Weights of a small mixture-of-experts language model, trained from scratch on English Wikipedia: a softmax router, 358M tokens.
Below are experts of layer 2 (counted from 0) of a mixture-of-experts language model. Rows are named router (the router's row for the expert), gate (a neuron's input weights, with its number), up (a neuron's input weights, with its number) and show model dimensions 0-191. Each number is 128 + 24 x the weight over its row's rms, rounded and kept within 0 to 255. Numbers have three digits each.
After each expert's rows: a language model's description of what the expert responds to; "comes after" lists some tokens at least twice as common just before its tokens as in all text. This comes from a sample of Wikipedia text that the model never trained on. Tokens count by the router's weight.

# expert 17
router:119122124130120075077102127166105136138115094133160166133134158123150142161137108111100139180127155152123099091145108118105135122148094118125152111105154112168123132074108106099116128124141100139109127149111150093144122161089107137125104124153155108120118174146178076070082089116084159086151101132137123180089109127129148167118096125130125128129123159132132125091128107106128103130142140133123145098118148092139080106120100116126107134082146116138100127126101131127146125159145086100150099156158116098148160081098119141120117153128130123172112144126099089111118108155120102099
gate0:130142181104140139100139116138108141126152094120120135164111151126114138147147061091111129178126140149129159108132131123121107103125106106127128103134168161145113128162124112106147098103115104101136071140123105086098125131149143126128125146134126116110153108135139118065135106100129149154169125152149145134150142090099113158144134136161111166114139172131158122120114121090133105124108147125120140067129170105149113135130105093110097126143127080130078120097137111083099120125142114142200090106138163166082144109095113123105110117151127105123125112122051107123092139129164131109
up0:145148130104127155114092117136138169167148123132159148072104098105118088130133105101127101168154100109122095139161125134131140142177137122125170107155165152099131131152096146097159118131155120143146122142099162109138140171086152146129105189120134111125124093132132146137100118131171142137104080144110094161117115160103126160108114120143074130109127134143166137090106121135107129118142103142091139138131106131132104103160123139145135088100139094154135125119125124183156122133115118163130108181175124153127098132171166142170132164176154143157119127075138117101118145115101157129
What it handles: Topic modifier adjectives
comes after: " and", " of", " or", "-", " &", " with"

# expert 39
router:135133115133144073107097150109162095166123097114065176135131126112093118135135155119127116152121175137110165146076121164121108170168094115165090150143142126113136132111096142135115107154124134146126146117114159146089168149142109129141171093149135161116108137103173160108084103131131138155097110186115134160108154145131123130112142116095137140102139134132131113116129152100166104162174173114134107147135116106139105152159135145146107115088184153102115106118084101147130147104136087116108104148144130106155155145083124136136124114163157155132145125122115114103103144143161091123
gate0:149133156162128135095139097174057153106107114090115129129123130156124104154201114122118138145115156104159106092137123120152119136104104139130141138159141150090117164133116137105131102114145105124092152127131091128094147133147145156141121183110076132119099136178139118101112150164111126158158152156148151138196139124154108122136098131172104153145121152150146150107142116137102075122100122073117127155130108119091124164104111112125117121117146104113130147135096128098127124122123153105122128102123127123061119112118095105132139105112132107092130115126078125104104109076078132123
up0:123106105137081152134092134117143131132162146185137130096107123132120123128080113100117076151107136125133099125130110107080118123167106145157160117187132161098130132163116190091159118140153110143156119150110161150154099147119162183116095154133115095145132136131093118141176130146106126130101133160145120126116133106133131124079108134157142146158179110136159171092135123111133148136101118158120137097125152160144096143105151090096122147125127120151137148133087131136142120108098138140105113139119076112100086122171128170099109149148157120134131106121137147101123110124148197121
What it handles: First names and name starts
comes after: ":", " |", " of", ",", " by", " in"

# expert 23
router:096101148118134173068123119069142145114095151114119088118133150146131138121108141141119167100134146183115171086162117152088150133137175123138090129143083132166117157103101092162157111110122142098119152103157104145127112130104161136068144143115134130136128098124106176149135150130139150139153122130099131118112143141106105127116091127130132163132101122168128139114133116145168152099129130101144111092122103123162103138111168109110149089127163161098135169087119118106140161110104108101163154105115094107124136130156111078134084132089116102146110149121144139135169134095157139123
gate1:166128103147128150096145117091114152110116131145175104149151152130136118105166131138163116079111149094067130113149179123077162133105148131113087139111152124123104134106123134153094106076135138133168122092149122170120131126118104117096174136127128126134107158131127147125130077099111133124123134122129102163134133128152121108132139116094144180208139100063123110111134142167143096092132126141108074112109129123080150114160125100122118106123170145134106199142155121138134111170153183125142120119121127119125120123118120135179105130138118128139145130117124142145127116121103100145
up1:115116112127103141134131129155138128128131131138114127065123106098096131142149126144134105138118081087162104126105121128149097117153114085184140066112116142131181094128110123125147181168122140097140124137138135122125095144139139154114101125097092106153137102113152140162155157162109084164153097129129133120108106137099149160116112111190136143146121110197141151130141090111109152158123124133127152105127127140124094133138139122144151124131113105139136100166111142082110120127121084134072122131159144104115141136129122123071159112151121166131139115120156158080108143122148163055
What it handles: Mid-word fragments
comes after: " A", " |", "\n", " P", " B", " a"

# expert 18
router:161122146123121124152098142157121136088111144145161158168145138123127102126172128148101110120103109121121149138143157133126177130150086121106127154117107142119078117096135118196125181133114154169167123094123110098139104151152139130121173116116116122126123096160129148181131074134108137131181142167126159079117111129094123122134124123097100125115128103128162181133156105173150158135149135140127100180077120094121111133150123125126134131128104143105109123162153143148166134089134097153128138145139117136085145121115132110154096117110101114083158112145116145154144063100128101132
gate0:163073175124168144099156122170105120140096115106153139146123146147061137168136094161133129133114154125143107105110114111128123140121113131095167099134161169127138165141106113113134124112147083147142138143156109128122157084141160108112132165098169119113103089131091107101152115123107129086159134133156102135162139105163128140111134142124154136153098158138118165072130141137130118120088112145134161117091140107154126109070121080107142133120120138118107153158120118096128093121132100116130124060123139154089127140122123160166131127145108081095161132124089146138098125136103104100
up0:148144115101117123125137127146138119107109101110131141091111096151133175113103108106115124122110091069133120114093089135101120099179100115136142103120202142146113107149093141141156143133132136114129146171129206121139104093133150085151120161097112075104098157116103110115144157105086173099109106151138107132149127145140137130106176093115099121136120128128158151134091147143125106112117134114166165105112122167145105079130164123092131132093156095157138104105099114154143137126141105158116125123111104176107103116131163163119126127159138120115109142106148102085116124103106109120
What it handles: Cells after numbers
comes after: " |", " km", ")", " m", " —", " mi"

# expert 19
router:129117148120112127120100121122119135086159172138090085124112156160127111133080117125154155115091165156139138122112122084138150166098096116098121107118118150142121120139164149123111140128102107136113154089175098136100120162127112115168125093103123108129152185101163138104163119169122135128152141051177114128151113108154120123153099144077165106139126130146135137132125147074126110175089142093140131149123150136147137081168114139143114134129098125102106131122159132138118130130104173143134131124150169086082111103144138105161115109159143114105116082145140166155146131125111098137
gate2:196086138114172128109165120120098128157148141121144138112140180132122158123125123124156132127124135162152134122156127130110136154132098161140127133096121098145160133151132142111120162119127134139099153138144135149108122096122078100125163129100144124111123116128123164113094078132123135142089158107145155144138136136149088198150115128124095125102108145128140138114088124132134097116129116094075166167152141131162099100150117154124143118118150093147128117118165123146175106147137143144170136109114137104099148156108165156166140134161039122108151098185145159158128140124093150149
up2:122133168120139102159096128123117136118139100118122137158135076091168146153156117096113123191129118094143138159088104111111099145142090104086121074064153119130102162115167117097114157110143095132143150165095158131117157117112117159150121152168170150148107120154125120137098130108140162142137145124117103094122125109112154116151149140155130115128145154144126151149142104165133180108123128145148130165136161121153091158118150128109158118130153109107126131116133151120176130144089114173126141096127135131124073164113153145117125176096143151108112133068096122124106112119127136078
What it handles: Units after numbers
comes after: " 3", " 2", " 1", " 4", " 5", " 7"

# expert 41
router:082149147075157079142096095094146099180127121141125096164147139137146160124108128117140140146138144132110130107151165160117144173130141133094132148149095110111125140110179095094128099124125121121130149124084139137147153094173127098127162138123154147141116128161157131151130132098128136140109084128145112135125142159105145130138143142117134118085122109109105113135115114101149117111102157113100113088178115076177131132107159133160105169145134113132105077112178134105107157171138101092174139145162146101130142180122109176090128126148118089149153111145110125131146102118127136163
gate1:170111118186103195125186126145148100137134101118161118126177077157121107142132121128122107108137129101112119131114165150120133112088142108139088079079142122092130108117095166103117134076128129156176100161152145176173130099187173129114134145111153117149164111105103104158142139080122114107134147141133119120119142151118128137132125115127134189171125107140153135128174117155122162111126130149082115107147145127117141154149125127118128115155140145143148174130138161093141128121108149137117136160125122146114093120139122115148121147110137121139134160128165172141125125138127069128
up1:125109134105095138128139133145116167121133150119135145106125118125046147111191144153135127101114084103181166121119100127156075142176169121172133107113090131138169070127118163142150160110136146118106120137151124124093116161104094146107140152136106121164154100122139119143165122178098116145102156115127121133112139102129134133108143144167128120160138124165133118137081107145082132158172087118161141154107125144137090110113154159149139125139122139108102099171082142125111120139130103182104138127132115135149120117132128131122137117165097149145130128118130125088119116093149151075
What it handles: Infobox field labels
comes after: "-", "|", " |", "==", "===", ":"

# expert 4
router:152129109153117146134135162133090154137131150130118159119121097115138134099125121134133144085150130092095118111131143117160115142132103154076128121142137158120124087172136167141076094101104093121128127166123105131126143105123102144132116140102163174140149124170119182126147156141130177121087104128126137142111139156164105173125140134135109151122093122141095162189130088148144101116125110134133162126125132098135081136078118126152145104081144115114118105150128095129148089171105129142118104162156110152128116165107166139096145190097120134128131176107120135151159148110103151177
gate1:130103113119150168129138132124138139125139121140161095135125105144177098119128149105130111135131116165095147156135152148155185139076137136114100115106163137166117101131150155123108106100158145112136133071162130129151107098161161110141153120114169140116135109119128109143135132080183133150119120156111150121147111137146102115132100100095105125168106140109159108131132119144089145093187141149125102109130116129120106094176128103156080119162161164179162165163138159148117120102107141127130138144123152154117108076158119154151119146145136130078147142179131147153161118119180104114
up1:133130115108114105124101127128146107109141124121091177104169101128066123111151111156136088134174109117155125099123095135146095120155119104144137060129127126091155117137134113123139147132114130113148183173118134119089090137162130139128100136101129113106139147157145162096115141168091135132132089101124140161131147128110137130093148117181141167147171122166097166117116122111158134160126092100149139077163099139135116135125124141106177137115150121130106088154088099132115117185123096135079104118145156127137126144154169094126115105166087109149121110099097144105130125120144136104
What it handles: List and table row starts
comes after: "\n", " is", " was", " November", " June", " August"

# expert 46
router:124104124103152091131119129120127104146100196106099148073113118089107117109128109125146114137144154135090181140130088075122153128105069129078119107143138155160125098135183136107124140117173110089116126164141172133089144112123124172124142130126107122145117116172173133119112146151138112093151128153106127158105109100127136127091118112130180134128109146154137157143117101129136144121128100178129134122091135096116117116149132130139128101114114126126166129076118097158113101106118106152087130092125077132116075127148108142127124105153096164097155131121122149093159129157141134094
gate1:133098115153109165095169110123135126139139104155130102126141165094108102098162131150104134140142135086109127161135171185121156108114127147114140078133139162148106121113144107170119119096155180136175091120115123131132154123122174110089147146127110111114121140149140108133118133123123121146146124137128142159173103115136127177179105152147165145151117150099183130112134111171110172133156129110075141108152163120108148128110154143101127093136141168099142154129169136106083126110117110142123106146091128158110112107166124125134147155160110111099104172104095116139153086128174115110
up1:135122112122110134142128146153114151132122159116122167086119102159097147145129121088143138129127107111145166113111090123144083141156120133134148161127137144111131090159113112133128157130113088110116122178150124179105118144136139143112108164101106139146183113136145129123187142186116106121127143115138123126098171123117130140115127129149123161167175105153124103127103091138112096154120125134195146126104111125171085113154095162142155131123137143158133089163084136103144104160173115191098154128160119064142145129101128111152126105108133145134127098116131153085131164093119145101
What it handles: List items after commas
comes after: ",", ";", "),", " –", ":", " ("

# expert 56
router:107151137113146172103092067088118133116116170161093139139169146122097125150122148155155157153132145170166125127149134150157120101126095104124119136162125140128146094152127140097150135157100088151126152110124110129111132138168143170146118110117091113077114115141122138131125117119172129127116111107095143092133114147126158105107130153161109108152107163126186140132111098125138143143158143130099118094148112107144106070095142181151098160108147112157190150084137137145120144078106128108149115134133159088106094136121089113126129120146116109163094153149167128143096131126131164133
gate1:135112138117132169081163113108168142129119087133167117102130112130104118133107128153096077095118159097127141147120152151135159111103116118161115157095164151131094127107141134132138145111125143101164135110166084162158155129147176111097154152137122150115126088139137110155150152111099123150125103127120078096117112114106101148149124122095140162181112136135125107092154124139131190107157107119080139131106156160094135146173101135129141129110140121084110181148181159150115122143117119152111159119080138124120132090134122119136110166126122104128192128152124159149115129166136132158
up1:147099122122122140093126104123115128145135154132097116099104097118075105131172133152125147118124093117147142091116131109104120134149184130124130094122152120106154118111113160111123150117096139142100115155137133126094095162120120091143157119123156112119170118101142172106157072152164103134146094130140130133110172114099133113101146115114111154138139103125150132087138124130121051143180125105144122105122122133092132109141147141136105096145130170145124093192091106076130118143152115132100107141168134122142140152150155111140087118189132146133119144081132110115157153131166125060
What it handles: Word fragments and field labels
comes after: " in", "-", " re", "s", " No", " con"

# expert 3
router:153121146143156111134103146177119113135133125142127128070149170109127139120166166136162107134151107130141137121165132139127135137134124113106109134151071155098153126139102087129147096173105096078098121160112118141166131177100107159113097132108122145156152171148117161154160164138127134142153113111153166100130107144145105143088136110133096139157106135083125143132079097118169088146142124146143132115155094091091126124113189136081104142165143127128131111163121145140159137171150109127103110088102120119091143125129108150097102097139153159157141096147173155122119122130120129133
gate0:165138169104116120112133132160098141125083136119136124136128133156109123108158070129078157146148145150163127129115110088160078152122094158141158118143153108153128152140115153134153116113136121117129113123184109106080090118152161140105129127106136143107139077128118108111128115148100132133187154162147130133162127142172117104146157144143145165149101120165129178131129089110113145130078153104086118122099119108140115107116112124115137134168092134164118120111125149104120126111157148138134156116112167169095128117113084121157123148131056116080124125106093131132175099087130128128
up0:108125120130144141132126117137104142132176147150149160101114116143088141133088109119177112131140101118121097107134103121089144128163134099143150120174150175057138119161081140115149146130133117124129118131087169132166121129110157129133155157107130096116125133147126108117134153151130157125098103135136133142135120137102179125098124116137108104127137122131142119118092137141139087102144090155161155071126145147085083086107113113125151143063162093124110131116121128137117109113104126146115090128146072136098091120173134142093138118141152133150151146105140131101071125152076192131
What it handles: Table and list punctuation
comes after: ")", " ", "\n", "\"", " 0", "]"